config.toml
n_experts = 256
experts_per_token = 8
d_shared_expert = 0
router_score = "softmax"
balance_loss = 0.00081
n_groups = 4
lr_router = 0.000913
beta2 = 0.95
train_tokens = 454500000
Below are experts of layer 5 (counted from 0) of a mixture-of-experts language model. Rows are named router (the router's row for the expert), up (a neuron's input weights, with its number) and show model dimensions 0-191. Each number is 500 + 50 x the weight over its row's rms, rounded and kept within 0 to 999. Numbers have three digits each.
Before each expert's rows: a language model's description of what the expert responds to. This comes from a sample of Wikipedia text that the model never trained on.

# expert 8
Commas and subordinating conjunctions opening a new clause, often after and, that or which, such as while, although, when.
router:437553525443527512480505431621499557465539475538436386466479527461474472450441440499516523492540472466588451469597515525577469581514568424472522470427593424488527474548418474498532537609449533583564508564459439494488516458400522519551470440494524524442569463464435557502533521384493469535502545518435491548514452522485505424469447490321549526534529474514472539542538451504466602522491533476553488581448454515530570551535562439488520606464540517460464568493461443476522598498498569492469536503501542465510508430499463544476449614485588545492530474471356531480483440483445460470
up4:386409556510477445514451524512440577457570548449479639508548484451505439516425470496565524497492557540616478542479559513506391479429539464478477494484459482529443533441598468538620582522498439479479595509541462500525524455466539498592513536527558497605556444514477475515478454463525600562532529393541469549605503474580448427556567488519594506511519526447479490587447393524457527539533471489472495494524416535517498564422565594584444484549506526513447391535478435555487522467462484491471480473435522502521513539501522551546430498511450446506556527407488471492574475579469468545
up5:617625441532434460514535439491435476465636560392479528494476503537565574477492448532627487538513542473482456471506656469482488559486540509563510436467571418456417568479496498592430530517479471494519566548526564533396440526523538502524414580370455430518467506463360492514592525486453568521491493509543569617513512527505496493543529440510530489453550524457511541500457466520624492565513513468524506507495449487453479554447521479479549565535459513484537488528524436471502503582532434524488435456462466538522480504471528544553526497532540542512494481443443452579386497488451433476
up6:352475406470515535506501461462527540525499476466460516438500454497498471503467542418482517522407454590519417521510475463507408486392512501543489458539494400413533515558551462531472498457477583568486455502487494452551428501602540438517503520532448556451523434524514471584465426549480485481549570568470416564553426455557396635527478511553589470556567502478540483518488519487460464464405468424487567500478481514455483507513485486497528555507612483461496401532537472370504396468561497568463491451436434472559516431481565509492432489403516454490487579602474469450586521477507481476
up7:479488462468556496563496476591569392461513540524554580508515495478516510585495474566425567524456465532519500549544511543396482473525514480494498506516476504492505479536537465445484500468500606475575525629548526486423506481457462509569528484460501598482629526496445441464489475518593436531419530473451532521505456582442512492509424435489535418415382478531466544459429487475484529496439554509528528556469505493470389527458432497620563537555355412504544492549395435549532446465450476482477505486452496508548541443437376575510554508455476587448487505433406492530580494496540543537
up8:454466458412475501488560448593491527421519520478507475573506514500393490527429495543402573543486411553473441515571594509415520450434627461491480413456490534541488522555487503562479596382471473613523517573454445546479444502496504555477447504464548413555482372447430492475547495525571481600465482465422489532603465503469434451458453524503582436518459557443464536445518477481478461489458472519476458496481466479490536475448466531547534534516498399503562569452380407502502435386443502456481499472444558518510448565512465521416502504455557435504490485498495551549496454476444418469
up9:465429536454532534553515527495481485472528436436433474508478495421477544483481445440505521526539429497488544459468523523483404541479455479391554459328501490537477646405422524526494533452568440508435554511557603534457446529558577463469429451500519487525458564559460486400597520541495422476498507578495529578488513582471542523452545472525523436515540542544410502513476408506433414562449530474475490471438611488514467598498509496442481440483518476528537517532431504473451525434478508520556562576444429583533499439432445489413457488528413471477478479427426555556449465483444558524
up10:482578497439465510504484375534490607446549495477477610470486489501493521541503497607489534583509446522489498416492485508518601544487553526498531476509502470511429522656582487472440538489550567545478466537559466512505488471558417488508502445514534481505497558484471471497464492486571466509407495521503544620426457526526465524561556439468467502520388415575352475587514548560541555448437497458556585539381503410482443510479462528533533545470504501519506610541469443478550458458524526480453587538444534489498475472523433438496503489554431384447521430496551476431494559567421439547
up11:488505432463490528458515561483484493550487530525584549520589502512558479515507503534564484468478418468544427522636438511441474512440530465481552542535501417523443575469448505414476475512494529493577530556404477535508443443413534442485510571460533471451529476489524550520544485449518430539550419449386375505538568500482554469505438547538463433477470553468447623548438541526437481566602500528561482513391570371535561427537499430490492497505578526563453555536462551492523539629462535480543501510460619515499483441433462549408458517478472490590553474464490536507532484490430434542

# expert 48
Digit tokens in numbers of all kinds, such as ordinals before -nd or -th (82nd, 72nd), dates, stat headers like 3P%, table values.
router:450491494531462452460489486532507555479522547588417454501445562422560447465412458485552543528558611518569485403525592477572493614514520385448504396533557458530497467567473512452578453519406500576530483489439435542487612483483535530542485416516512535452563516516461547481508533457522462509439496497486549564504457439371493480484372415474492466593541459611482520516517480520485546520384497456495454532473480518526495592551522429473491500479520497487416524462489481467493503498492497538485484381533531531530544437408495541468451588474522574496524387474438471475397448457449433492
up0:437493494485592475450505534502512454563485531446521467473464503439496464484541473551531558557511572584547553464415507506508540558533485586425501427521487570556442570603511466438403473479498536511389526532520544549452481420497524495533500470493586561432507499485460521453428488485495579471450484456523512498502530496490537453526478482478434460632450552591535438558606535401425552436489458530444555523479443473520579538491488627609538451475523471560459432543537470515493521458443491496430563380502541528503471455515400554458475601603558536585508453425510575521495593511460498440
up1:515516507540452544470460469463590539475543473520454465467523399527555477578460516562526547514481462497461566428459521558575431451492479512537544506467410522524480433504381568479407541527370483517492488477446484480533476517506532417532513550485506472520590474559453372523491497562444536555550525550479489526503499506439685504418425461346566480538558408433498444476454544568440457531533497483500460465522483436553521410577461553564375474534547563457492608529496533549518494557511470596523575540507513505498504500516467459406430472490523412567539513544453488510489545501531498487
up2:502506450503541550501501445523493513501533449571502474494569545574539493498643511461492457495539609486467477500533472544492471578479521472479460448605491395612478489488523491547445424507534447493503504539521482525396550533536616426467482485571509427475461525556444360438510553437541496412556499557506511477484423509510448461546505449440523593485474543564565462519537500521554553548531448468542437488461584515525556534514437481490450377499583515542477455378469513383411452526516529382555491540478494473500529475426479491500346557493463485437624459526477487512494464545525492519
up3:452522509527494574579528541536535527504503443452468506462483485555493539566520500553504576582421490511487461527531463513519524457499489525561501543528503539488558495499437529428542401470497508608475448441461599515459427498496585498479487535500490508509626365496580509478422533441522522500541605485435541448521532455545438540536486510450558451534483551497613540478466549610553493501586460592485514537518509522572486468585475430589549451445568439434586508560454539407521471530515490483517489425482551478537420357515475554312489518513499502570467549502463519482572456565532467445
up4:468510460561481513508498504497552543511512490496377558493482556435524520576452546368528562442465482482406583470484493477499565540518572455495426526465530599460514434554493547483493666551443433482580543552444518426530540424460504511471488423538622428493560467506495522567528515469495468422523533494498516450529527493371453497511484429507538490547441440500611403436480459466467513500440448525486483403540531603417465510545537500402515461412449466549545470586505481549532557520522544534459507541492487597546510512420441508624527590468418518503468466466462489499533461536469470511
up5:465511544531483468503457567539548526485334558525508462468504518476464509536606421558525487465543556469512443502512546490667567433543489562522502547529588453544524522479533468497424488506427476553478531493421472500483544452432510481636484502534471440505567439420492530406472443475585439469496502533473525490411543528509540530540463485518400433504539503601503486487511501536520483524463578527501428550411448475544459535474460486490442500427389527621542597470553488505474482483452455453517436424488572522507484436486520570471528577544507534397530536485385540540502472434505436618
up6:511489645471476562583508466579443520469466555527487473538488521507476610525455613498521437499450516482435515432493424436529467368500530484542489465466542535527509449364600452513532492534468535514483431523494443573445600532534479426541537474462446445504522478504492572570436570481581514552549457418488426573446439441442478444523550417492450570526457506550477542424430488574495502518518426546430469550540550498567527507436495446472498543396473489498608457421478488491429545480559536500456486589553511560534483522496619538505460528567494563492558560502477462589497507521463430517
up7:415485456546495571456459456522586604500496533531511499516546480497470513484514446471429423510501608539515487457551537549472523565619575509573523475512493559626468385540524522471445474520492475460599471533483550431477595389592491502451505497498412511427583436471496548499446538477452543492480561427512505391526447501513488562445446414507535607482539495442506491531474519474546459414512488472507467534527444549476418448546475447443459458465556545506471566513496568499499500562462472524501404462544482462519573508508530534496459541509414554529555519557573518684490463383533489446

# expert 57
Periods and commas ending clauses, plus contrast words such as however, although, but, in narrative and descriptive prose.
router:464525501464589533490548452623531510448537427590497451439468576473564442487401464516504501509517504528495457492608553511547458558529510421478508472418543415474515440565449490490494457595464490558562481541448416512453564467508513463513481423535536528435537484441521561440507530408412425569456551520450481509486500465494502404466423479356529511532526436563448518501547456543436526505466541433588493647495418504529532512536588453481537594438521512425462588440500498469521536550519577521491569430492550424512506488524488541453437545521512564468550447480395536456434438479483474439
up1:430544446494525593546412500466550522551590601407509510488558483544444450574440508473501562563516523511453546442500545496466473458531478530416574547478356548542392425560584451578571570462476523562573552519500513550497449637487465504636457558567605505445508464507533510532523459503532535507382503420500386378502460479474481525487568510522531523458448447508509548459524548491436556514493566506468483548495565522509499539467474466432539554530520488475456445542583535552493485471469406529506604461473494545557567466542480485459526464439505479496473493520476554423462469480525484588
up2:492471485434460550500424560479467559493504547515586518467551523509486459459427515527512480512444545502578472543531467400424553565478486499531464492608449464551549516518533484445450439572576534473469494472584510499537643627450495505464559605488417467500601537435466517436524579543520532443474500488533387505445497429443544483480392523553495556487541486484501491551533531510447466414456416500542502475458582395524523490476539529388493520533527542471422518431528518544469454586523480471495464461466585603468474507460565598518538532517540435429525633461577566534472435513509476549
up3:508491538509476524616497473463489554569469460449548412484564537512592523491285480514532545526563522510495486542542503518507516502498504479450468432498427432503456466575523532545460483558464619512478528448461500521496458442471509487563517596433444489505493503578468492588403511545441397394399488470496456557471513527439625406441492473506466519497514530506426513419542511501434439509467492553490439629540502486532535470467575476450435509474471397531467594562449476470496529537501559500467437557440508535427480538496483544465418604524512482481481532406420498481540554572525539485
up4:472548538459561495554512444496465497567514495492492477477377451607451495537469453561480477484541444557438503499465414561534559612495476582471589495553532356557477502539490478545588505476505506561463453514452541518406483461460482501545458569510528485536447391547463478515548440429522598618453528474437466593538478436546449492482453527528507461522497523530487460473500538478495549454482506492470546505467396562533427428489425518541514501497417531463487520423483455533496483495488515540550459477490516442583374476497445416512469469375525511508622485458339473579573511509477573542
up5:548543491538541497499525471499451413560566445484514503564472457452610539551573581468461523504393553418443486500542436518526501545551516495440535465477494491492517536441529435537549468529569409519468454511487433425512497465463484535473578429523506525589439623556508403450457506555472552487487487563538626563429598491559476452467473543410490583615476465425461522497471528474446536412487432532535517601531563507516545526516532494555495593539474454531627560477501517532519618468545489564456443491440454468502470546542463504468522551553439564496626543513524470416546473533446537495
up6:458607561500561479428517465455489432503402535473414538378551531528452481577499509504521518503451543474527483508500478500407558479532519566612494520517414441550473469467510524500508463598475434523549527446490531577559490490463572525508483573551537580514557465517507504389484467511486480489587573495553572521493452515420486405482511560393458485456536443467431545408348510525504506492492487543467428621455497560467580463557467517442479483524591569547491411537487525454572516606450493448431543450450524531499529521575429489474455526536463437502484462467408528460557577441438519490
up7:440541446456569513485501493590583524475475549508509470474475511424455534437548541533540559542464521479463441506554475395477451544444475535537428561520494555550463454428480477424479465524608518462524487450543493505410495471556496468398486450478543514442554601485438506494518380493508483492369537459465534524448416612597511552534462488391455559488459517504519542451503470467470486548472522573526573474506446524543588481545599517631503540456497496579560507450455570552524569603497455465560556429534544445438532456474463492422579510583434587535510443499455466555487476488484484410
up8:511464481478531445455528477606483600427577461584480499444507446425530406442432554523471523500472493551475499649516507424509462424415444415409466521466502455486466515471496505627543478486607515440569598546495475475414601559416582556470505547522529435517483467448455496456554479511565474455454588583501550446511589468494575484541539475485432493487533469501534451577444546543491461535508478531516487423404478496526592564542492472497458556487462519545522565523486476461590623457491498540459479429445418564461527510491475475530481568576501531493461548518534570552468487514588513523

# expert 21
Digits, spaces and pipes in statistics tables, and column headers like Apps, Goals, Release, Episode.
router:536523508501505522429553455543480498497623427575395381410470523488580455459479493486484513510588596500522444485535507542589534549521535414463492379512514441533495486532497448391534466518471503633580459535446416528424574473470516491585507460491435544458596528514502538476583583455531446526524470504491504480512482477412418453561495466452506542550541453516478515561528427545462495472393556517530505462488438485541498545551526439501521553460571515521429505431553474557461517460491514545474537529462514466461581461451487472483441554414538656477526478474419442412426477464479424476
up0:512558504554492456508494556540502544420514510454484443514549499455571484554523547417511453559467577524458550548500502520461504574487605530536426447561519428531596454609591465462526505513485603463555543503541370493515474526507474586538612489475515455564463517493432528465592442471523536502426463522582518586485476468395519466549572568507543546622537570562583446532513490537516496472557456465490416494484436411555495529468503497529441497549521466479550397505477437520527523565512555474513418518483580531469537503470533565517423602452493479491453473442457453511390467459425387534
up1:475461434518523497451513436485452466482425491529480535471519501534505570472395434543355506530461516429440360569454497583449487502447540470556439486540467569474534555523504451557500563488601470566429499581530523499557459405430507556489559586478470619506484462506347562500476516384491460542562447538582532550541551529475535434426476498477537527471626507493640467503522517494457408509491540522469552545413552481550461476493533402440524507553470522435543521466549433543503474552510470580495547474480494494503488546517520402476470483511554440532435451539465550505483501548568482500
up2:489445472579469396499358505546504494498443424516504557450503538395535455470442471435440471455531518530519566478506454491537592478465508448541574412544545428545590483436492476501500634481482531556593451454508510455499537478458503463543506471493543642556472523528592486499557615469556454568414503517488538455445521472530446566523562522466530521423420569444490508438566417512465368452464560502469475495529447482487545582549535464614544474507543427528536523486538551508403463452448506623435513518549519523447512535526491488532485526446555541434486520430531469507527477440515463555
up3:560520406512547448560554450412503477516488556583544550539526481494491482395555427478570545416579549546498437482432501478528490493486465459449474536570471412521534436544491516575444519564518495469400425456465501448502538537376481479485465489517361483590552549518460490532435646384501610513448458497580394516578513529514542543509548554557577546542461421590483533518569520557558510567524467540557582564538475475419529435534498477540461439564533387548468451452468468460479485481462519489458496548473512424511488465526537511490422462500456519528471498471577474478436490472472496475
up4:541471549537399440509483364479527496450541518486539418444486506497509506518516479525497472551493548503516481558576475600545551443490448562429454517574507408585473475581620447422553451558470508592520511578493529482448582490462472504455445550552555430619509433505476435514458490398520497449532562475544409525533483468452542503559493433473469496545456503581549418487543469453495486520556460558516431472455400541561540518452473559552535527458578596519498466455528552455534467491574530435541516524475486498444480432505544432428410545442478487404473453548385562477531452512399460483
up5:480524541534497608459529425511461477480485406518537477541544423551512510491583577502437516564621341495466490404552531501557492474443548497368455480595498422574436456472461473516485469512548540445515481435468485506432546451527411490484437463503501451438511434542385486510436485488405476584479572541515472615490530519547361456548541521429521418468528502581498483500468512481446490477478512479473473463534536538538452484518546503501492492528539578523474462610562317485461497501481438536499483519468555470498469523497484399523447556454511503542495462561568497457473485444573478455
up6:409510533491483496529548422614582588488407486490522498491504480520486592487573563487548487486443470525418482528494499524443614432459575534598422445611485454495500500390495514497487510545529509495497613482432501523575457534423413484505563560554473521451465525461432390483469554524496432589555492574561481553493508464500447467587530583453503519445464473491425474513513518490457465553524449543388428499555512544435514509563479427439479509485547508474615541416497552513598582513504569521438495493544475458516565507599483458454487495416553510533499525469591511485500502623507471468
up7:452519586604443406479470503562454507459472482523549571448465596513524550445434553478495487564459568491491479435539454387442493452588478487487570441474476594529554563496423500529565566483508544635504518458509555503492617441576477576607514516430543463510499475516500540465522553418545479526452444413533501619451497547469428521511455485533517477475504569520478554505415434436461455431511436569543579448490567486510563475500479513480574500511444520486505508581511515429445547527525519443410439334507508523512494464460500480562461503513489469396422489564465527512463538491532437454

# expert 12
Adjectives after an article or of, mostly political, social or public ones such as political, Democratic, local, public, high, economic.
router:469515544453502536369657489527492477453495437596426505445429614423501477449529453504561494522521501562531472429572578511497490510519528414527519439512554467473513496527555430475522499499474514527540493591502472547474521495504480491464520453543459516423575485488478504469491550429448458588531584579404570408502454536488458476483457451453484482532518433560461546521530483416502564594446547476516464566465392546535455518537515451523576619408495446477462541481538453519459522494585538524412605497511450430477562457501466594403474507439536555489510482468442454487432522501457364511
up2:509502546542533537418515441498491501476488400545411626517445517413396471496467526522444594454494611490495558538424474477465491500469544486563513565404479509520528547509498516577508557536475495477547468510562527538450477514494557494463491515549397420517405529487481564478562542537479459518493534493405536466595513491533532566539496527519464469566431474499574556487484475385502586493534589491563523510500448499588493560554428547488494496450531471453529498373519546514574458449472424481514630395508456469419542516594496467415541603479416554548570547488445500466413561449504543495
up3:463537488575410537493560545527517563510399440464511403417389508537489475535477571574470502518444464470513525379509557508563531471509489522473599552582521577338480474482555517487560494509460520460479503458492464496447477549441535472508445388508424430416581532492573512421405519524507543491529542395529536439423420480526434504501496525511413461553482423530435487503559442471513516562503502593448527504559458482613459426569552446457447472523479519466449537447504473508561561485462439527481569463472513437509456423591442518513582526541461538483471491577515501553507396532486484525
up4:490459457523386569485582443468552550478489419498571481519468470520537556562447511490550620485451548508508402492481486460534509459553412510568555540547493471567460440505467459517604526497514488613549498550461499513532460432616416637543576437512442487508464502550549413473510444399543472512451465403490450469449409526578541518492422518428518475467538465546496479502492489550491464378544517450528500412485505445523439540483491577492523485422504522478596520546508583513526499432502496485522607476481502505507619489462541453415576497517474414525527526482456522467608479443500486413
up5:497585579550540532519428511536556514532540490511488478480533509596517418444567586485472491544530468436477548489435490480568506583475472410419394458513402543482486569480536520482481464510623533501486447524584547518572462416463483485481435563516444537437526460398499508490622410539509402531518445446534455548492563535445480455498439529570444547516490316481495556486567448607462505488515574508567416453446514502480484581479543554501463473485481547521537503542492569527450505473555424502502529523536548542539442556450505436429476555502564469525442472557551487534599580492574472484
up6:415547509541517507446566442450504506456510476567467469453459463472425462588486423441492516552429426503514478429490452526503520521457376574526515496466451530463569538437532515375482474538441442506457437520594558532532510466518606567474615415500468500477572534499573446449543550492477484396520584540494568492573424528440495484503573514490441511407566508371492491496524456484418513502480513466550576474456488558449437590493556514503479460415481484467490434504590471486526601543544557411505476558537545516410523493453532483466521509509442546504459442617557426436451526587500477511
up7:503509484529495557474446524509433576488521555535520467437429540459583450555467469503502477511568500559549536460517489480466533468559503557540513580554444573519480510472612493495432520532472478471485500483450611468527502498426511548455519613462442528521569538554583492434518597540421511496557542382510530386534499525497655524486471556434516505419508509504624555488426562481484420453505582467499539464502514491632511515517517505477558541480468565478440494564514591546491475560493426421520506438456434549488482577564525517557526622542514572452523653424477484490504522442545497499
up8:495567485480468522465533518523511454596478415616490484519496539491500550467565577472471491511491470526422455463545524495470446498462464469509501460373460565435554521587494474616566525558531584465528573441480465516461464532423538568463523543398554509517531510580461454415503539513383599522420542425463530516534545605456469549575498424447547461491556532469436458543498506427526505492506515439453534547449549514515544419455483486513534535459427454460562503514444449430444608424569471469520471535443439477479370473445429515481520567572509565483586458540573520507473427491533594459
up9:477526460474547438453477488504473466488515584384492528383467475467500554587439485455480546526494571478476517626549512535405512479488492504576507546606525585455445550549567612484529548545476493506518448528419521467478558478466514511456508460498477380522514483462502648476480470507546526511481567372523487454350496447515435483427631491468513502524549528506566588477422598530445520626506528532573495484510511370504499546596455461452514497536569536477517522459493583443496479542498443496478522450464516491547441473569508459543531464449439504517514447446476434505511440476553459495

# expert 63
Adjectives and words in names of organizations, parties and topics, such as Cultural, Democratic, Social, National, social media.
router:480545561446495548396545427542551565471507437567441483427434586423461500441534470488559498524565484614463417442528590526527474531543527449490552476491497464457517479509507467477537525565478545515561545566462509532453526485528517471520578483505470491412529483434513563460509554489456447611499504580454532450449450521434443493466465471486497459566526431543450487524498453424472549601437529545472402548430390539546509522533594488442536541494504488476462534475491462517424518577548525483426547451475463452480565434554521623404488489503521562477558483365472408397391485447472419473
up1:488478524506538446525584411535528439528475410454554459470573429493464473461520563542522526483514457581511492496551567448489526567537465463552459527562497542549501447485494410546475512529482379601400526491521466449445498490492459519412432435474519480461504454431515475514500524557561375491623497563501567424467406530517459518465517484479548488565536508546491555457546529550597490435539448566516538456499497476530583511539518475440509483484568442564536520497507480506442542647490493416466550479440476531396472548438534470559403512453512484574607538473427551514438616500474379559
up2:504585574477514458557512527513480552374498468461450392476498543504501489477473472524438361493496474479536475506446505484484451439517506471539500550531386433538404499573441438486525559482527502486477585656548463574411579553551467473500513546490526571522532461454478395536487550471436431557490560510546459481398489588480527419500484484454549521494446450487359531450413570512567496554516467579497469478481452605564537527551502464488436537460487496586501449498465467481418474554549476484523490571541595460572540565486474536508460480439483539612505542416534531474471441519441519464
up3:546552535451513568466551478445433651493423487468518477611468434412484393447489450497484492570575424525525541498450492465459574515447500503443504498528508501551577556432536465439526587468492472466541442487481499489505495447581550537514480501614509442508502450434557533501584509457491619527468572460509437385503594563451551453499591525533491402505477479467581508533540559474434493487506521490521431424515361469567588475569583564490441597591444486430443494447511512532409463554511572423471514565470464526470546529521532476504504523557509484429463510503481482540493508477439463480
up4:362487523464584572517505502538543464474458497521461483385608536529497544442408491536453495456463575460464489465461387501468589498516456580539488553602433466529524481564508551401586504490493564412486479544574445545469536486486529451581515563443551507416402473440471491590514498545556547411452486493489515477500518420546529479459571440519558553597571606458505522541574490522452547579532467531512546507498508567545470493478510488609504413523458613527476406450517486562457485497473506481501403510487502506458528465553485532482463550465507556598493519388514512496525592534495492434
up5:543530469431478510498420508531461445500507493461473480481506468471493457468535465502434416525494477451536411468514523416594540495460542555517472418510521538486514470433480447500563499534410505504562524558476471362549521570415530627446574505512366580414457547496465484436471506543574579514455517451436511487521537549524461471584542684439496501459477491550522499540504454547460498515510543563484474568367459484504483434469601547502411494462475513485451557571500509543524429496485456570544518502515451572545526442526439500552502478473428580499495571375531462506464428416425444510
up6:451520567477489516467469431470546488424490511450429515552482550372432481467523540455452597530473554453425519524525531471501457533490469533403493514520617432460478456465501523411605534558470536529408491506556465412518493525509507409513594477407471435485506538549455429543545488568472500498535526546571553501534480656431508402598503551556540488568482473514474619495439493514486462583570504520570514407502495531538515444518504501526533389558460456481546548483510542434479592534498475522491478537446528546517518424449500568518463497610531483427537538577471477468620505520508581553
up7:433483452489533508541501479527524549524517460471539449551478538532460515569536540503530496486521465491481510498559445404496445590523500468535561470520532530503413539581489503451416473572532543494597624475466507446531430459500503528595482473523524482482539450427393376464461589505484499491537474529557518466467373478399573442423507532529436542505601450600448504463536480444503496438506500592561489444452479493516507574578480503496497445657586476414518472576467522587488539436488460463537467528390524481431474462367497434493523538506467556499465513418506452470515479595577507539
up8:574533465522402473465614562540492452521476580495587464481449411541575523472497527507492487536401426539475433442494439545440523607505444424401453530486522471446511618556422584527510535560512544503475504456503545527473528496483486495440508545469522561469581586486455456444457538543539424470519439508533580514435479530537417520450502518503528441558540470541418391510449539477471516449403546543506519564519523472456558529544503506524481522507454536500454581499409558424501503466591514482374493504517445499526408448531485611497540516493553586525441386472462534544524514515596564416

# expert 23
Periods ending sentences before The or He, decimal points inside numbers like 54.05% or 2.8 ha, and abbreviation dots.
router:467515462456566489485576468605489483435528451636517476430442575439507440455443484523586484502525539524480464466487517501545508568519487420433500474462502397505528477569464429482587470553465468555520498523428416577463588511527482488510504438536457523450522550446530492447523536394470424579494577465503521536489492518460493469415416476333563507495526477539456550563576448586481487500464508366559462562456422475577532533575555502435592555486547514492459522442587515502447527483571537496526573419497488444512540504479528516487435467524586547445494466474440513494405438513449499408
up1:503551570516505560541494463632525457396455492571429519479550417524514547461442512523465529434499552427468456516477430476591461560556405459457550561455417429493433476495448558505437527520424539496589430505513532529450570404554449527406482546434486544567438471509508479447534495553425453538508606478496534527417573576549472488485458536405584511483620461511534533515432521535462519484493463420520507512471440522528480448537503469601523435412455476508498513499456563523379453463498540537460511534488427509497477513518492539493473504503466515519539713525479525489566509464531513549
up2:471454443407655549501485494501457526430470484579469480479516475488520520433471578445559537519517494449509614481448502465546498512461544577503505468489532452465439563473484573425521585463507489554477551515484551598579565538452428584502342508407529455429484479472461518467463505536422429545394424489449546524529512578537517462391520491416478511466534444479516448441463436478445522435533447543451506493555552542516596479600542535415468445491525523484407575490556507415538423473510451486500505487465524489465488461481521519485547465441458453519521607489572495372541521432495560502
up3:501518534431496552530505460581528543529500426507441449454608479520464500527473539575477452482421534470448447466513510509581547488435514485459436426583512503521461565567532432482472503506538532381473576521540505475491459502366532485476528569424479579474510461582449401506496555489456558380446619576455531544538483528547495493564558557473524548533465477498526546487442523530496463530517460615477510495492497572600530336483419525530510440531479527442501438504458428549505490535518582573410505484477493488456509508504468452527472400467488515571614509520611378528533428505527498486
up4:448550546520499477446594562398413432450492572472465551522542410459494465479531566550480502500564635554530523535384577424458533521515489655529497482542529508450499481471439529544510467422464536463476479540558477550528567466470511452516447472581444476455528398531538542449555531481423529581567504493458437548497593444460441520434462569437556578423531506456448502492501430480509495639575565532471456501473527494491483606609422536505450491517496541522434460467549526506535522427467518520496466543445497601491519486490534531438488532563509438490481538496504477462516527501532477655
up5:528533500485498535501509513500568438519490588509518497527396559583525421510498527467526499503515527485572561553464520480433489468437625459508481518517522467509489529459466535514515448499480510443508421404487392490463449511472475472502476427581482483521519531467519495532529494524430469477554395541544503584449472429508439544478528458539446516531469531531497617480491398620580530604590555457440302475527474570548513504482525443356435422520483464470551476427545565530485488420404388441566551464468555551465568427502473575468458481522457546523512523525554504552492518544454462477
up6:390533473475416484476405574583470512449501384497481402464450446444412548516508448517413466460467424494425482525504436483497491430491534519480478564503542483563507485443516447403529500462575572490488494446497446563443599486550540384521426552575504503561599537565475548559430522465494506451563523482456522554546554451413505543534442548500453499555534457423482455597510487547576477442513440447536464480466459550523540473562456502530603526398487513457493444417496546563422544386543461451446474581568416430543513476584489409534457523448470510483507478517501525501513546473469517504
up7:467436502476549562500454422598436585550528489487494542461481518476517442478543496461482473466465418434507490390513553449479457538510442463524492454494598379545482511500495619563515469497555447555449470517470476514494563576566491454523543452401531517511501555461552365457463509545512441518480517543436425445403502433514529420498515497473377458479386518514525488536522434547429543455485461432535564555531567372464459580512487486468524531479525499405501544361535527601484461590521466539547469439564484519470447533614419514492488506478467525438445564467551530506483478466516443522
up8:494458545519390589502465534500474477533579501511471598518464444515459573475528522486496547491475537488543481497560533559511499454507496598527495519556535503458470524520502511444513502521407504440445532544500471439513467533385507580504450548536496398569519376413491478465410460549479407430489483596500453461505568471465516540472491569577547461510428512544531477529386524521356544421560506528457497440454422541513544541446443551616533423545584600555393538459391485499480421526516457516593487390485532507567416567463494559489461497499497480537570515500512553437520545492530490497

# expert 40
Wikipedia heading words like "See also" and "Personal", pipe separators and invisible marks in tables and coordinates, and topic adjectives like political, social.
router:495564543527530521426606394512539444454479436564530494489437505410585435490574461553544499593558479533514453417487564587566510522501505434467573412530454506506530498468480394482515496507422497602490472513469524548439530475484552496508537421572469470407537483458419565456516578544453503519513522530495529456498485551506498413483434459458538471454567377541428524575537437448498553539460591474486507522451382520575472523575564406455488604479546484467428513442529409466450556503441464536439591490504485457497582499505574535483447476485487592458558491415461510461451466493509482442
up1:448487487548561398468559384494573561469514437507552478562505536469465454421513451576583568401481460555477514436519514505472488576578444506535510457477463488439506524459498507484486473604483503516451499545489603425472500447533389541545639479523455508525499536567441459462454446528414502531511523483435549422441501489493458546508395466584531556499510382467441529473522466440470549480435512478461570567361493515458547497514655468477449538496521442553582604487561521613457458534480462472495528464516448539390482484513530480491480484489469505560483514517388549476483473531528483471
up2:472474511590501613504538464502547515590475438502520563463512506555478430485473433506432452481455481488527575475481524515540490458549502573426473514537492538517468503535552413477492498539391434548513470601476538418506542497501526485477522472504465523536527435536487527564398488514590435470465501531492555399641506543578620445521459445519569512476479439531442525432559535557567569588478497517483457601491486497526416523489484478526506441519461419525470496397558533387426489525485387547512504503474585578472569450464463513504501450454544540563531592480487522609587448631513458513
up3:502539451539516642477535458486517487546512397487593486528527515436511459486586488508542484482489465500553425518443491446481556553497560415482501565540479474501578531417509430483464583526419517516484444529466584600481494437515524517452526525646382506536468420591569504436455540398432578562586465476526509486488502572397541510524487551453512437509532591508481433548547504583463560552574544458483541546528498498572388523584550431453503547499441496499414534502519509504497519506587435556464486517484539564489479524537498511478588467529444561513441618511535448402508540528480514540
up4:534566508521448431340443465548472474509378585524561538515475529422523496477444526526525416484513500560522583446417467426437521544520477450513464498581440437556521459573557503389452579500514488505537465467509495495436517454507491423542454473528503469531465501563470599536559503402538572491496547458483459427513480458510633441456465498492508466501472377494491452500467470493483502478485518462556525440556419612525488542476469425511521516538483484503598423540577486525544550557450470562371489499614505476453538515493561450615559546534524440474528475492486506385536510440524466565
up5:535495507462592544527479525531450442536515452532463446482529476433497487532444526545500573531575437457504546456463533478497510446527500472499501374434488410423553517488533492556460490473496546445445429516482544576492575567465520482441481513551410510549385471429581520559534456553521582522565541501372526536435476535448386500403568649493516553579552389534542465471610502442485571520529484476421451464506534527515495453462471468558473510429497519464476508574498469356381504449484477478474477506443473545474519493538556527463437502500536405558448562508498417486508523483552495595
up6:471569522401544465528569528540513565515523499534444564475421580466437505524434502522486562423593539389500478492598609505495399545521511400516402537488497509406520430508493491418559449484375660585514412469419513507534491446493513513561546407531493487479452535505519509439521518504481445459585571544511589519454510470496518495516470525497533510494528546553439510532544446512528550591431549552485466582423520529513477561583493437502546561473522525521511554397506529441436607538536494479482527472578505514506553429442519503502476577471572573484539461482483491523454465399440476494
up7:446494519599564552502516495604516509416530511451534557455565535431526468570556534486497557498560510500546428472469426449536591480474540500510506400557458535473492389533577485553484453477469476588520560434523489472560470561535544496557568511483452435431541507431475427454516528501503482619445475479454514467424498458495462412499468419467398503450593514678456459494560466518564514538500509588500435512471499406527458442527526459473455480457567502535456533459507524496449560474446423511490505525468512527484569460534489450566542411540356465356496580441489443522505514462481499521
up8:518485617509446504497438357447475506385503465513458497481402441383512570655559429435494463458596536456490432528428500556556472495494486533516559434471504492482483536509557484561511556513420489501497546504529566460453512464476437517512483457473492483444470484519537471506538479461522470528533508529542499454536560530621533500567575390474483527487477469480457586521512419526495486508505503502628591463356406437494491599509478494505399455480451458426414419472507532502594535445468532537560476474425487479470538443555494543561483531487472585549496523451526486440496503490568406507